From a checkpoint of a small mixture-of-experts model trained on Wikipedia: a variant of Muon for the experts.
Below are experts of layer 2 (counted from 0) of a mixture-of-experts language model. Rows are named router (the router's row for the expert), up (a neuron's input weights, with its number) and show model dimensions 0-95. Each number is 500 + 40 x the weight over its row's rms, rounded and kept within 0 to 999. Numbers have three digits each.
After each expert's rows: a language model's description of what the expert responds to. This comes from a sample of Wikipedia text that the model never trained on.

# expert 37
router:505476445500550533517462474461555593465489520506451433536544516454561501484569534550552537471458467437550521528529563477534481454479559512534442484483552552530533454562442450517461537525457542512504478460472547482461451450555490535541474455537550444435526531569448530447527473568478454436
up0:530427493468520493554512482466526473508529484528513545542456496505512498502482480553571423493502490446502463467567478493435477447485545581478500446472550506505547526503436478480459503596419486505537603451450522556517518535541499457545512446503470525491504433519518464459597501573507522538
up1:535438560528501490511454518490519528485453501449478490489435527461491493551511510498503489546507525475483459553469467510516514473504542513537429533439523496514464461533555450561447488542525548492483514485507465515498517466468458500409515459535474570471562456479439555545545482504472541476
up2:503491477503499455471516522624567512460485443531526472486461481512520530516532555529477478487399413548443563482533524501465470462452510447507555490486472510515504495514522440473501466492387568513515437497500543508568510470494540461592490493515533526410515486507510587528473507507476587500
up3:583511467504473545571423504491552414539464588498426483437507489463493514500530465449533538462538486526458505529490575442510510476452505443434459495438488564494423489480516451431498576490479495530531485624450512520453485484487482448446527493528454543486475462513509508539560450454491520499
up4:542484511456556493493523494528450528439501508506530501513563498518554493495516459556476466445541551475497486534490492562489430484496518518500434527459568505500459493438521480483439573460475554473407505449502521459490498525498582509501502471518493523450489546468567554578489425487472507425
What it handles: Civic and political words such as local, election, national, security, unknown, plus prefixes un- and months, often in tables.

# expert 51
router:507475448506551531516463472460554593464488519510451434534544515452564501482566535550553537471459469437550521529530562477535481456484558512535440485483553553530532454563443451518461535523456542512504478459473546481461453450556490538541475454535549444436526531569449531447527471566477452435
up8:524477533491460484541425475489497519538376461479521432485553395481533485558518588538454518494542523508517520516497528497528457480463548489490483474484520552424582524621508526505445522515494462509450431515538552468437492497514544542506481515493525491530477508432510482466495521567447502427
up9:454555537497491456463514473550555474491525526419477492527484543494514482542522545524465519540532412502530492437506546462499483496467586531509486494427511488452498471457482507478451567484497497549403543596526527458517453551454485438509492414507479514545501508521458443437548501491512426450
up10:418492481488525436523465495454577559460504596516500533471523503388495538480469484400512510498508512485498540492576504478531475471548567529552513484526522503558569465449483488518511486487460509488554526480459533458440533523491507479526531513462505527520517515543507540486605448478436446467
up11:499500515455498534451512460478505524464477509532543517538473491516593473477498518485510502534494431527493486416585554465560443505466510466447571538511509586488451470485560463541450592524506434517443514536534526440491448508458430491547504490477526479456453469510444544489543374535485510537
up12:461503492481500580478406494484488508539513490581537480507492481474542532543480485508525524468452500482533436561464515488542481453549499553516510498496487539534397519466533470534508529507518476488571414553482479491550526465546442528543424481549484539526490484517494520467479539480506462525
What it handles: Words in minor-planet tables next to JPL, Spacewatch, Lemmon, plus scattered common words like water, project, series, not, used.

# expert 38
router:507471446505551532519462474463554593465489519510452432534544518456556500483568534549553535470459469438551520528529562477534481454482559511534443484484553552529531456563443450518460535524457542513503479461472547481461451450557491536540476454536551445438526532568448531448528472567476452436
up0:544514490446536471500485590440530532503453478605435527487442435549454518496520450634486551535507402476493482410497574503473455580555537455512486488509546516426521489497472474496516537511491532505506528496480547529532543523528473511503546462458503536431548442575512515415518539524495526444
up1:476532474444503458514486480488513626430542532498416501454427484453446439476540513496381515493509537482516461460464554516484453497509499511438464450503540477529472518526493532482450570523465521513490530508476540463457473480545414519550506459492472481492480488494520546497531503508438464506
up2:581494521473451527494438465511529475433483531545488512563509479462484432494501529531513499501542554535563475438502520519564490439429492498611513509495531446607485470498443522405449546494464437505517424499487483519469476510496525627520509582492564479463522477520508518496503504570459550534
up3:487354485506484492410507443451473533469534520435527473505438458478476478461575525530487485492539419478523488471528520585422468450488547506461573534532497448452461503558595537537511496531524491517494519475447537506545502481521476527500485494557487491466519500555445550487508540514487519487
up4:525538447487578432512474487479493519482453518479491526558521532521552440456490480506563504450513539516466444445508533482554493553504427524499536558554558565497522543531488550539483480543461561509505541482492530515483535516416456505522471458526476405497541449506501477477509549566524539536
What it handles: Markdown table separator rows, the piece Pl in names and words (Mar del Pl-ata, Pl-ans), and ordinary nouns and verbs like stage, time, been, pass.

# expert 46
router:504477445499550533517463474463555592465491519508452430533543516458567500483568534549552536472459468438550521527528563475535482454482560512533440484484552552529533455562444451517461536521457542512502476458473548481461454450557491537540475454534549444436526530569451531446528471567477452434
up1:476481540544498442451551497459431509497445508506480420448508495532462461503449469577547486529446565474489492517506603478468509562526492555506485498493469512452529431549501504550505484513526507578511443554477509545527545483589519499517487451534518509579506559488478453525561526536525495472
up2:473560418463474486550488484496488525500558530492493505536528514465496521467508469538573476451542474466433481473476547498511422504538457517491489497447526573491491471469439527493426506548502518458520578461398466321512545529461415510540469540569551468579541516480459497555504567503483496481
up3:510534457541485454521410498483477492526548439433484480509510500494500473492575518467566563500408465527539502506466527533529444460572506448455604509468502430530513524545451485506449466562491455444464536520476515482507505550545547481547506431518564482481540477526475513493488445521523420432
up4:516450487503554493522421404489547540419416507575431512516520536489492485515491423556531506526542583447484564527537471514462510491525491552548498501510505526475436461521567480577465470496490486566492578451390534421557476455492517588500552463467519541468446513501474513542571512501538483493
up5:543443390510509474383483498498548474481510452508498487599516530462465467459505513469502550523515520456464475529487524549517478478463542573531551537493473506553436520482412497556410491557506499471541435490480525461525448581437586495491451468522535598468499523530456550496492514539483473478
What it handles: US state and country names such as Illinois, Rhode, Trinidad, See in "See also" headings, apostrophes, and appointed/named.

# expert 14
router:505475449500550534516462472463554594462490520509451432536543517455560500482568534549553537473459468437552521527529563478534482455482560512536442485483552552532531455562443449518461534525459542513503478460472548482460453450557491539540475455536550444436525533568448531449529472568478453436
up0:483553448558483472445495506526494499461534512545466545547496518510500503498548475523477503455455499527476531549500536464452504539479475476544555485566513565461512483474452504553494519540500493574518499455532452439504509442541579453525540535521512529448475572485483506487357449560467509439
up1:552426533518528517485441490595583548511524565573518469542502469437536462525513584428515508555460542514463499562537493544484484465430514509464519489455537498507482522507495541489477497483529512602547490475447521482556475498485531540469504518465575518522523503519454488537542494534542577469
up2:507491469539510520508506516494559498526581565485475531489443498457509502473523454508490587548490464512451493504520519532526525537448447506501528481576474475539499492508450542510502547463511534538531480386463490467440521421556556535528504493498493491471563527447480548545515535506440469472
up3:544543473452512510549416460546525491513487545445500520572482489492458487483494486549538463510482495460587494565503491522508505553445464459603542470493480541503549423498522514482441491512526546457465506443604522537453461501493527401533480479475596471480507524536532478493520489520514462407
up4:534582485512523542548532535556462471504500466536492554487466530511452505507552489490570511470447503504540568492511553471494556541455541503570523498511560545463458512531486483518527517432519500541498447505568547467509497489431529476448476444503512543480515454551479388408519503512476431550
What it handles: Opening or middle fragments of longer words and surnames split into pieces, such as Bro-yles, Fl-ushing, imm-une, c-ollared; also longer.

# expert 28
router:508475445507551532517460474462555593463488519508451431536543515453549500482569534552552535470459467438552523528528561477535480455481560513534439484482552552530532454563443450519460535524456540512504478459473548481461453449558490536541475454536549443436525531567448531447528471566477453435
up8:465484468518480552523512500507516417498525485462513503547497503449503546456479515483547431459495429534513535520481443475470488517498562402504473547408488546464602515489460459508508483480528474535498480492392504515484547439418500561449497456555508488546426539478557458474501467540505459540
up9:527609527507586533515533481495484502521463555482514534566474488440483504507487455494521486561470474491468534525560571599457471499491549539465409441520573509437551413472494487485525473570474508502494471503449466503580517508511523493520518498478449479498487547506463478462485465551554505575
up10:459493478539441490501438550519507520553464515462470377545521564510544441543511481544507451502494522494487482465545538452475527520415484515496479494507456586540496517584454521482484489457510583545484538477480518534470492511538514462535419455483537479555489486523453561542498500560451465482
up11:503515490527547581503477438516563446520530495476521457520424514510489520526511506564442484475508476425544515458471586451451477487526428561468514524522452536505503547497522463529428502489503531528403526535540548479546451473536477504471460428497563455480509519539408528504445445469551470437
up12:511490487515453466532454452473531541474487442489579478474453500542540490430522500501470494492546492534427492554483488466544428495493576541495506540479412543521483504488538468485485471470489494566485458448429472487540552515516545575444480531494490454544488476517473545443495487473494558500
What it handles: Mid-sentence content words such as living, working, killing, report, prevent, plus place names and name-initial R pieces like R-östlerstamm and R-icerche.

# expert 23
router:512473449490548534531475475457552587463495517508448436531540509455557504481563541550550536479457474435558535535528558477536483461487558523531441490490551555534528452563443452528461528525457543514527471455464547481450449457551493520547473453535554449423519534578443531454522456571475453433
up0:518501475433543558496447465459454573511484550570532484485451491534464495433550525479509471417491525478533515485515567454467512467444505513495501474491488534523486394451484471492490556528499448519460475480429501548514506552470551531538508525415541474498489515500458519485451455519465516492
up1:543517463466479433556491577497517451563508506496495495421549524568483485486534477501543520568423397504447462510477445567526511531495493488486507544534521458536500432508488527477470550485533477527523486551520527456542486487515546508536524445484513494530542468510510548423484466514464423502
up2:561541483485507547440548484483523589446499498544517565515498475541518504447431462529551573493505459450398545536535485498606510538473572516489428549550533492484482434510489453493458495566496463540464450432504525484556442442502458541436427472419548499468520438519449491521522519448493470553
up3:522526544505481524425470578529501506442481501493476508469475469456560553433538536534487515534515527470462528542532487551585470502427578494549493438431519559586469494501567460451480460507474489486527475500487501544518477476475512505493505496593498487463537508511497491413475576476416541488
up4:514519456498436467552450441489594534493461522403482468509476466551583476441526480586498482560432488514494507501465492534526502481463512517526400539473437542485524454473446436411446501458431440538553535485528486503459491523466569460488478527549477529500464494513540553525474525610494484529
What it handles: Hyphens, en dashes and slashes between numbers in year ranges, ISBNs, scores and codes, e.g. 2008–2013, 12-7-6, 6/8.

# expert 48
router:506470449492550533518462472460555590464487518508451432535544516459568500481567533548552536471459468438552522529530562476534480455483559513534440484482553552529529455563443451518460535523456542512507477461472547482461452450556491536540476455537548445437526530568449531448527472567476454437
up0:458464581511436531422477510493502449520426426479479477515585527508431554480482449442495564466482482477541539524483493585468547438490502539486456551489503530506506362515471487531485460491540540483492497472530461489499498531571488507500469500500507510555438583517509522477397496523495565433
up1:516435444565453511564451527481483507479473474481437513504501493511494481480469463552489515456501544456468517497391576513587524589475625487471525487478558530490507551482500507467486541499431491519447414507446501417506511549516504513492528398434521494464460562496493476513570434519542487490
up2:492433449504469469547523538394534437561458506544547575601549459548516476460502447480519421537510506463551457489455501525481463541533538537469498458471524549507597492512490529483507490551480498483520523511501526420490472547555428511469476547560520478492467607493522490525524474467497495559
up3:509477537460545594550549524460566450547541524490490479505514522465532504523553478490540553481601530439503468457498495466503438499504498532465475479438496514525547526514519464507526557517452563489525425461489522576460521477439435461458533441480497462489510569544492522472537482539469507509
up4:544516391509509557539488495456564482503474474523512406561470504540484576503450502527569521443538481541509489512500483550633449492465505528592516540446517477508416528491497456496444472519518550522470469475488487426495477467576499492468466454515498513516456448545486419479539514500565468489
What it handles: Adverbs and nouns like often, frequently, morning, evening, area, different, ethnic, and place names after "Location within" or "in".

# expert 30
router:505474445498550533518460472461554590464487519511451432535543516449555500483567534550553536470459469437551522528529562477533481456481557512533439484483551553530532453562441451517462536524456542511504477459472547482462451449556489536541475455535549444436524531569449532447527472567477452436
up7:541468547517464483502502573466535515504435514457521461496486552529487516478503481479496520434446504504569485482535549504514429520599475470494512499500508492413477500506478451471443520496471513503521537517546485526456490407549532516514558541592596501519539529534513512457514452570448419517
up8:418511497474491476470456547464567600466426487513421451422475489476605495517491468517458450544433542541508505450502506477562435491459479564460501506562499491512481518536536481573503492524471497541602496419463488498519499450544494473548449435515528510461497482492497491553521452490518537458
up9:512498511449480520534495513486490534434462442496499469461537519563444486437559490542570496489534470486534445530554500559506443551442513537432529502562536535501487462515503503538519566544455502446510502501473580507484535526487488544444478455525481535464442548506512539429469492502518496499
up10:489431522482524513516552501462517456497490412591515538547491454436562510543538466496470466416494451463480476518549554510510543547530492511514470481475510482497454455577406473505518529499506485585503458511557476507538464493482587505532520489547481493564434464510514518368380478507468483549
up11:462507566419446523419525467457562514515473551497569518529533464481496526526437531482530564514412538512521475501527537459576467444508578566417488510485510500476403492477484457501492541465466493475459508495507454468529454467457576521509487524464510454549508504463536540507438455504501508450
What it handles: Biography and infobox words like born, debut, joined, known, located, years after birth dates, and Scientific classification headings.

# expert 39
router:505475446500550533517462473464555590464489521511451433534544516454561501484568535551552534469458468437551522527529562477535481454481557510534442485483553552528533454563442449518461535523456543513504477459472548481461454449558490538541474454536550444438525531569449531448527473566477453435
up7:479546449468542507555493487484579543618430414458500453537549509488510443482482482566517466442546530483492514573491511454540478473536491533619453465570487522469510484531558502542495469536515513486542475477479498492457508511478499474541545492491501506529488458523552463489505528482460454456
up8:572516503532559438444528418532452554469533532462450534534527558509516475564522526497501423517514489554557519539467513459517442490454489464545513493500534452518466499545507464526470559532495539502566497503455530441499529452602514549532415501523501445519520552464519559474572550512415537531
up9:442593442472504533541429476477524437463463552372491486531486488458553542554528535473478503563482516472471506533513534494511459502503563479487504469553477488517487504556467525542538564435448449521537516554498474506536535494496570572584501495492583524462503501410478531481556458529463440456
up10:516556569515528473533475488418500573501537490390522549535414456461611489442487530476498541454553531521556546528481521487520548529472519538560525575536566528569516451501533535494526604463472494492457508443474495518499496503525533493514494509543503522520516595453534546438474486542492475482
up11:457519531469582530523462514513525539521475464527497476532469513490499472457515525474458448507490497576505475506541565464471530485513499496505408453516449549505468472526526443464490561559501511560463543469505542542455454453467519554509444492535543546506568570481546490488478477558512452453
What it handles: Surnames, abbreviations like Co., initials, and numbers in table cells, dates and sports listings, such as Taylor, He, 24.

# expert 10
router:506474446504551532516461473462555594463490518509451433535543516454563501484568534549552536472457469438549522528529563478535480454482559511534442485484553552530533455564442450519461535524457543514505479460472547482459452450555492537542474456536551445435527532569450530447527472567476454435
up1:485547464455502522498504518560501450493480546495461452498574490499446500442491481524545486521472523520485529481456500500590526512554486556623494487504438505533574514503505473552485522438475506478436490475504506447470493456513484526507517432548521438464503453498420566494500491527539563529
up2:561478462531404570481512458551539541474402540451471536475559456434461522504566450502499516455465467471529545527469563577514504502525523460477482510501510557490468490457517443468464468492538519499482433443538447516501402491511493482526460485490519523481491445513580432542561436539496527495
up3:479387538497490517544455481492513562535475405504505491463567526491575615502545487513512452483509495511556566473478516473537489440491571541500463485472482454528480486495495535526473489551532491537535564442501549518537507441535531540498471504501463503453508520456516481490515524467576474534
up4:580489524523559492525548519557482523516539529492522580456434571543512493413513479483520446420531505473472540551461542508577428477501509614505534517421500488534481516476543469522489558547443545574508473538552463518509517441557462543460538508483448498529481477610476543500505558524499503510
up5:471472525505515497547449492507591550512509497454534485460499479463574463565536506489543523552517459435440490514525454547510498507442504445490470478495476508512542500526550490446513596494547602492486442526442529513550429394526476533500505465529472530473498485468447538494512433504478464455
What it handles: Opening parentheses after names or items, such as (pen.) and (IUCN; prefix words such as anti, hydro, quant; Triple-A; long table-separator rows.

# expert 54
router:502477447504551531517460474461555589463489518509453431535542514451563500481567533551553536469459468438550518527529564477535481454483560510534441486483553552532528453562443449517460536522457541512506478459471547481462453448558491536541475455535550446437526531566448530446525470566475454435
up0:496397485505530565491514478486469542548528472539483541528472482502475418509455523572424552541478495529480500468507519508463483444479472532494446470446487565483487481478507499483452574467519550494503429534437541478442509518475506468488502499495492544523462480496518477467542477544490531450
up1:603445443436478553491483504487554476445549450459538535526504474491527451539500514590565528462510474446442508541534485413569429516508565504475518475524553453523525545516486578543506504487480488482492493537442470506551496424497522431491528507524496541529525525497507530453490520449497501521
up2:543593435483485485503428495536478573498437458479474569447520512456495550554538477437542515518473508467454477459490579570496507434535469544474495495595536529534517514510441489534454545540428546478489475532512512537536526541526535519490489460525538525376500469506458496529459526502508436499
up3:473522509546522496546513469448545440496507547453483535553518432557458541561517536522509496492492489469431505532480541463519439426499538543490522457557543433502503511443483537552515545524524414519579512431436506481502469427494480537546531533512546497498488448592504509593506519548494480463
up4:505453469526585513429519504457556467522524450486531471553521462465518489468604570457469501549508489492485494488436504453529487384511521420511474445488505461498454486565499462513576546460463567497524534533474530499485535502529515522457484427540528526518462444508519610515396472522477478465
What it handles: Geographic name starts and words like Mount, Gan, Ang, Pas, Lim, orbit, summit, thick, often in minor-planet or sports tables.

# expert 4
router:505481447507552531516461473461554591465488519509451432535542516454562502481569534550552536472459468438550521529529563477533481454482559512534440484482552551530532455562442450519460535522457543513504478459474547482461453448557489536540474453536549445436527531568449530447528471567477454435
up0:482508503457491484492518421507579560455496443510469470528468501515539481473462465463488502470462520491558487425407530481437475498391518492567454443468502518483522486515520431518502473492554529509487544544505461506547448529469506539549524424504475465501476520550413546540519467523492432386
up1:498518470431539539423604483444597574435481519485467493411563475358529448424574478571550519483444517501515535490489460426552504476484547595465474501529542489569461523443527456501500519464510478495494529455498502465515495497498484439472541523510476516483479492499497497449493431430472483527
up2:461476574518514538483497476557481515485451540474478518510418535514523487564465501475550430491512490465511498432512445519512488430539534544465455469511551511497475503571494524541461578417440502497474543457523450461441570569480506450505471481471528491527562495493454555498460468548475437491
up3:527543518471467532529546523555518493537468551506528452488473443532504482525544529490524500489547486414549452492544476548501493482510432519528506504460497539566503474551471515516551523508523523555546524513525434440495527465473456454422476491460513440565462477504490487434479507473493413490
up4:511481500473458441520570450533509473512454457477454466494473492511504494513392548611583469493517510460491469540497467484527416466495513536548471501511493591504443571497498468530513489521500516512540503538498552463568485508521477515487494443495486528500511460538477445432486472612471443506
What it handles: Capitalised first pieces of proper nouns in running text and lists, especially South, North, West before Africa, America, Carolina; also score numbers.

# expert 15
router:505478448515552532514462474464555594463489521508451434532545516455570498483569535550551537473457468438550521528530562477535480456482561513537441484484554553530532455562443450516460536523456541514505478460474547482463453451557491537541475455536550445439527532568450531450529471567478454436
up0:529431458515472510542482487448551444456534454527507518489442495479513477446461545510485572515458452483444444510492440522592492469513508485525508499541560502516524439475544516534553525508420475585529529497476471495494508522518517454492500447578480496426463447469524542412495439487484599439
up1:451439523493534473540493478499533511465547557498521467473522464456488465425483493520481463476479515508516515505573599548457487501468498530493512506487498505501538517435449504462527460576460470458481509524508543443505503458468465529482552485496428550404541575498470507589528493517431481524
up2:500494561494414533521536476544461469540510518478495504482543517453557561491427535558528551467431487507461459483503470432502508542411452539513454488514514480496534522525504471499487497542452488503498476494487512461447569557521464568583379518521449542536579501372603564464481482566421449541
up3:543478466501454560540494565451551570516536505485510528544563489475486532519527544485497482470468512517549559485474503529499551482529537516530499460503533589494506481563462437522465549532545517444557432484484512490447511560461470460448487497499517488531527507481489482530485437468475480538
up4:504557528524441536584537440515487597503510479498505458523448568459530520438484528601498569517463486504455555476503547476495516530486499530522479556471522474513583473489457482491481501433497513492525441514484542466483496452488466583476475565506542485441447527507538555434483522443533547527
What it handles: Mid-sentence name parts and common words in lists and rosters, such as James, Sunday, ENG, actor, plus opening parentheses.

# expert 57
router:506475449510551534516462473462554591465487520511453433537544517450565501482567535551552536470458468438552522529528562477534481455481558511536440485484552551530531455562443451517460534523457542513507477460473548482460453451557489538541475454537550445438527532567447531446529472568477454436
up0:585416492473558458469485486505545550533568592553511485468515439404477478453466458551533502557481556458560533520513488432555484567450509473543530517524471509545505484514545503512487535499568514514403456601381472520501489494485426526535441431488522466499523503474465493571477499549403567495
up1:427579464475501567496540481537532441484441445516447501424517500526502488508448534469516455555522539545520479559547490508507501468516503459483482570512564508514516488522523456485529505478542567526461489524590556526515504475483494448528443438495521460518443602463536526553529506554542440514
up2:467590418574500547515432538513476484471532417430455589496528564447504515566534494570481511470505478406481533499545435532526446516535506473544575447543478471527494494430579522568472558568491467529521520472508499507504493471517455514486479479524532511533522501550463505530523520532492564438
up3:423459550478544515569512552425489551496391473558490520542499535479448501509520540512474586485511525470466492449498521510538515491446538450399492553506529489478467510463512487494558506448466539494489451484562558502553496453527560555511429457452469517436521495496547495499488444554546414464
up4:482485594548488544536418596538528490433517553442458457476519547494549522536448528507481452532431476511496468563470508481522520463480437475494556451558548487559586527456541558435501447496504545485500494571536470488523512539534444537491475473507525493452500504502496476417466495499515536436
What it handles: Opening syllables of capitalized names and titles after a first name, such as Ch, Sp, Mur, Tab, plus separator rows.

# expert 18
router:502460522504500560512419498529521484540489505522477473525556520483528412483532527537524507451473467506494517517536512451525418481454506524523463463451516503519505496486475464577505518629455481566452491498472526457473463476495573511556455481510505414505515503528531534515534472517493484508
up0:514521497510446595475491453489562505578501427441475577531503480494527449570489519476481501543506524485486530429470495469501488505525505474459502516472545436508475554536475504510481509600560441506508473484499511462504476476603466530487455574567458501489577476499544524538511519503475511520
up1:497515441519466466481495556509499547472491504502444444474508488490516508466552505490549497554507445503517551567459485453505494512529546440466477494484558432480493437529605529503467504438483542482480508432580533482581497503540443439452489579464538499570457505540479488471504547463548471488
up2:486502461531562533474525490533498465436444449492515491516449634500532526477500469396530482479455486526500506470493557477497537555489487498533453462516511456502471517447546519507513525477412470468535501495430484518558552459495531529456494480524482514573491545549469457501536529433465534535
up3:510464553513498478494555486507552458559548469514442475540533441494512489472530507460461468572516524455440540502454517500485492540430529477420570509556635543518555511554568520488492463413548485515594480525502502559499547546488450529518501528456492538493524489597491426595483493511449503462
up4:482447516484516540517567418546451490524525402513508524560523612490515483475495573437494500422499566450536553408466492513503543496502528531481511488512477486506549604542418474484522505452525516526571508412493454557499541511459479541500501526519476536530510498484467411519491494537526504480
What it handles: Commas, articles, conjunctions and prepositions inside running prose, such as the, and, of, to, and "as" in "as well as".

# expert 50
router:507471446503552532514461473461554590463487518509452433534543516455556499480567535551552535470459468437551520528528564476534482454482558512534441485484553553530531454563444450517459536523456541514504477459474547482460452450557491536541474454536548444438526531567449531446529471568476454435
up7:533480454461557489463491456538509502507554478487463416510439448426543575506507525537505546529506538430533496492539556455586529527454562518571487514483475465474539514501450485511524540469494493489526466448418483562520447428494492533539478522523453498473451525486508540455468577497475566459
up8:484507433535424481546508478615500554454490482543502475413588495560484520501590464496493496403470509540466422534454565452526456448485572524498458481516475476486482462516454439515458482496444440393505470506455457480440513508535512553498393476537483508475476433518501567478523548451482465480
up9:500486511548441494436510452508479568510522386542508481495541534484677511481491566523525539500538505523536483479553477445512483510455495521480495542540475498552555491397511434535468497607492498545490487523476490453453503504536542524508522500556503462513439609505540487498449468515423532504
up10:459524548445509524539548462484514498444523500464483457547534519432494461457491539518507500539434559514484415526467525454495470506480499441475550544479504376523542521471483536536506540501488469517462541483498456545536489562509525568536470522501501510531544526525491574493506518463539395426
up11:533429575421546471451515566501561542474508462559492488577547482485446433537535544524526484511530438546481548525470514417419433509563484437572533497473558453456533468467469470531482508517488526528499494440427449463569497449553524534516536473487434498543463450475469455500477471504465428462
What it handles: Three-letter country codes in sports tables (ITA, FRA, CZE) and institution or event nouns like University, College, Championships, Medal.

# expert 56
router:507480444513550532517461473464555593464485518508452431532544515450564502482566533550552537471458469437552519529528561477535483454482558513533441485481553551531532456563441449519461534523455540511504480459473548481463452450558491535540476454536549445437526530566448530447527472567477454435
up0:540492531523517528491481506532475578447460521467482560511508474457466491438459586597555481494508491532521448529523477481504524466492509505514474509495461522520406396525484492460452546549457548472595581518520542484488497483590534480581509601512487436460528532517499472531551524493505435515
up1:530551535549519481514466551530478449472506434455475468501402539557508420494490515544487554488436493536445515473494496490551507502497548508471508493542467511542501448521511524450485448508529530536484479547484508523563511516465545485550440499482484465536473574516503501457526447531479522402
up2:531480536473495512480540529532546526446467512553526454553487462483530463438534603514476501530526545526540515571573528483443573484477496470499448518487425546494420533446488498490463507544461474572481485530553501410498448597536513536503467476452567528550532502515512490515497555444460498475
up3:524592505474491524490465492490495536561530479452489499589549482486497459559521580498542519571458469497457452514414454478529442481482508491499503478515552504521461505450529509510461519550522508409490426494549504477470433503494484458541481511472554448497495499514501551489504491513487455542
up4:489510521514494588408483391488541498490472464513512515543432507473489392534512484513615473436449454468508516576485431451477466503596482528431458488513493516519494474492478493484461493492493475475538575514506458480479475452537513539527424482538510480471474508430486569446522431419525490525
What it handles: Words like first, away, originally, free, Home, Trust, often inside parentheses in results lists, such as (first round), Runners-Up.

# expert 36
router:602489470485505535572503488518476513480485542519435511569492516484526517466484519520542518495491486503579559582541495474516476480479517624526488430482494558542613427483493487487442615514493535458497469488434507468420520499515500559482457482550569549510548550487492528509509450499435502462
up0:502481437521478453385483444516461496520533540498475495483544476488480527503533513519436528488466434526514510467433480513567500496484513595515363549538476500569501493476538511501556516513502504487470478445576491439455522507420482477519483466504475500444502500486517469438516550489524551462
up1:551499478449519523513438599569527518546519457575487489508447470493489548514405514428533469531391535541483542544508519516520512503462485480497508496549520529545509558477486535492466588539540538471482543519492536480408520553520536480485501472524479526532517475477438514483572459523469471515
up2:496461524531486521524471503500493477542536489520491488484529412503496497488533499539516532553472545549470536545385476513464499535543492436423433545500549486506491501478461485520480467571510604543533450478520489592542441516489487520504469573497512496538535517481495479566477531506450432504
up3:495467517491539462492556436532425511484489430471481502504504459514463521521470537512474485555497480523489464479569511417533499458495521497526567486541445492459511557542525497505550499529535496525600482525549509520512493499516415441603507526573435558525520511516494534542556489511449467503
up4:422497522521511457546470485390457523482610480403507464522535523491530437527469476484509528412505502552477484506513473528473437580538520500550474503507506485498475482591512430561603503519475480470506536522532486533479541460511575501561506525562463466535506545522449551511543509453496544473
What it handles: Structural markup at line starts: table pipes, list dashes, colons after infobox labels, line breaks and == heading markers, e.g. Born:, Genus:.

# expert 60
router:505475448503550533518461473462553592465489519510452432535545516458559500483569534549552535470459469438551521529529563478534481454482558512533441484484553552529532455563443450518461534524456543513504477459472547482460453450557491536541475455537550444437527532567449531448529471567478453435
up7:454437571508517450518488477508566469603487557529475505485459543483501469473512511547501449512469521437417587462530508479558484551526476501522464468496472547479534381528449544459418444512519561458509500587485514471499589402465555535538467491488490473486492561509460566494597502480556509490
up8:526499465483555549542506435462570488518529560498549557504519521534503427480582547519531461466471456464470513450441455493568484504498503503533471476460487486462564528567493478548521535458485443437454491513561508536505532516516477479465506560442503453458550472594507440442541550473488508375
up9:517554527538442453450521462480444519475432455584516524481527509500534468521531456504549491553486492445452523538553525514575481570504493483555470446514464477525537534528486506539471482517498452507546504545437541498533554453483495485437497452491506544486533467510472505483446513481456512447
up10:433439516469560607550475459442489514486528532536466524526509567550520599487573505512509489518502460551469493490482498513494552528444523598525554518458479537445478510500487479544522495584510551589469505513512480471462487573552475483519442495484533538522562570404544491491512506500491463486
up11:467503451493534429514413496474545523493500445531453522531497572508491488449566549556444462446515494526484473405435579500525549505502531518507530563494585513507562526519466473505456510456512559479473532473462532501530620483443527561483477537530498496507488496548468485530531500527453453474
What it handles: Taxobox kingdom and phylum names (Animalia, Arthropoda), the word up in "made up of", number tokens, the name piece Don, and table separators.

# expert 59
router:505476445514550531516463472464554594465486519513452432535542515452556500485569533551553536471457468437551522527529563479536482455480560512533439484483552552530531455563442450517460535522455543512503477460470548480462453450557491536541473456535550445437525532567450530448528470568477453435
up1:477485514465514467522485538577555568520489623521456541505477487510455503493567546496528532495514481535507455538501466495466494455534437507528515524527490494496515442546492475605487566486490554593478555516556551450438499542604485559499455475549489533538494521462560457441536498606487484455
up2:499486457565495423516561456461495476483507528474515589465558526536511523534451504495454497470453503463447519489560492504566428546503420511499514457455519467457537435533526515438559559501472524480458517486452518503508496492579535533482409450505528457545556576479496473494460521505472459507
up3:489569501487454519532479450492483490459546523529522446502473508551486507466452498473513430411500423439547461566459455530454580442459482503545460568460506516416554539556543437512425516501452539487486501556546491476535530474521507509547472559502552513505523557471502584476515400489559448474
up4:480430488490528586464430421472439492479514471573425534450525551500505505528441529574470533575507554474536575485522458497481553532531446514503545492511518536547491450498482497530477486491510478508474557480515579464458460467555547502534470454520530532489489498500456533541452529523555487534
up5:491517464525507491490465525519554512525560486521485467444454534485505433513552440536567534489514482591473494529461523500450484527503449466453491446483538456575535558505561525540491542483471518513460508492478485432516459491441510430463516421523494469465598543556524482449602438475506450449
What it handles: Name starts and titles in sports and contest result tables such as Mr, Win, Road North, quote marks, and table separators.

# expert 9
router:506472444494550531517461473460554592465489519510452432534544516450561499481568535552552535470459469439551521528530563477534481454481559512535442485483552552530531455561443450517461535524456542513504477460472547481461452450558492537541475454537549445437526530569449530447529471567477453435
up0:496515551548524440514444538526563461416491455484452501504554481395453508417551486569502594530494469541508459504470504450564473536504461507496450460535445464492567487486470494534625545532568513516522522471517482494422515515473448582492504533505466527464469522498485523478520476562535539473
up1:524501491491502490478485504493434571474498440547487558481442462558416486439547515505523582551413433543450461554518484493552532503516481548497472471481513445454563466508450466424489452509409504511522496427536519500485466509472463464498455464468575394537497521503510510472513466517560454505
up2:521515502558530514467517445449543454443533437598514464500536479436426484464506517424519575547538484525435486439454458527526518477518493516414434435501509538523544503506523557461539457479551580563529502470454474514560482427525490473463461472464459486507416504467465509473477510499469461523
up3:508501503542487537471510481452507545472487478486539456473543486498490487488448519491457532494499486460500473502528541476534486426502456513506486465482564529489533555469564464462441525500503429553483495497468496539504453488558468565534469442460528467440498553505508472520538488500509551449
up4:538498439538479530495448507484470480562413488469485502512450503457562464537492594526538454567534541436550461474492521522537450441497489534534515536459496582463511486473437464511550458537406489519514432517468529504564442511541487466471481495511562459539513524537455472461485463545478546550
What it handles: First word of multiword proper names in tables and lists, such as New York, Green Party, National Register, Portland Trail Blazers, The.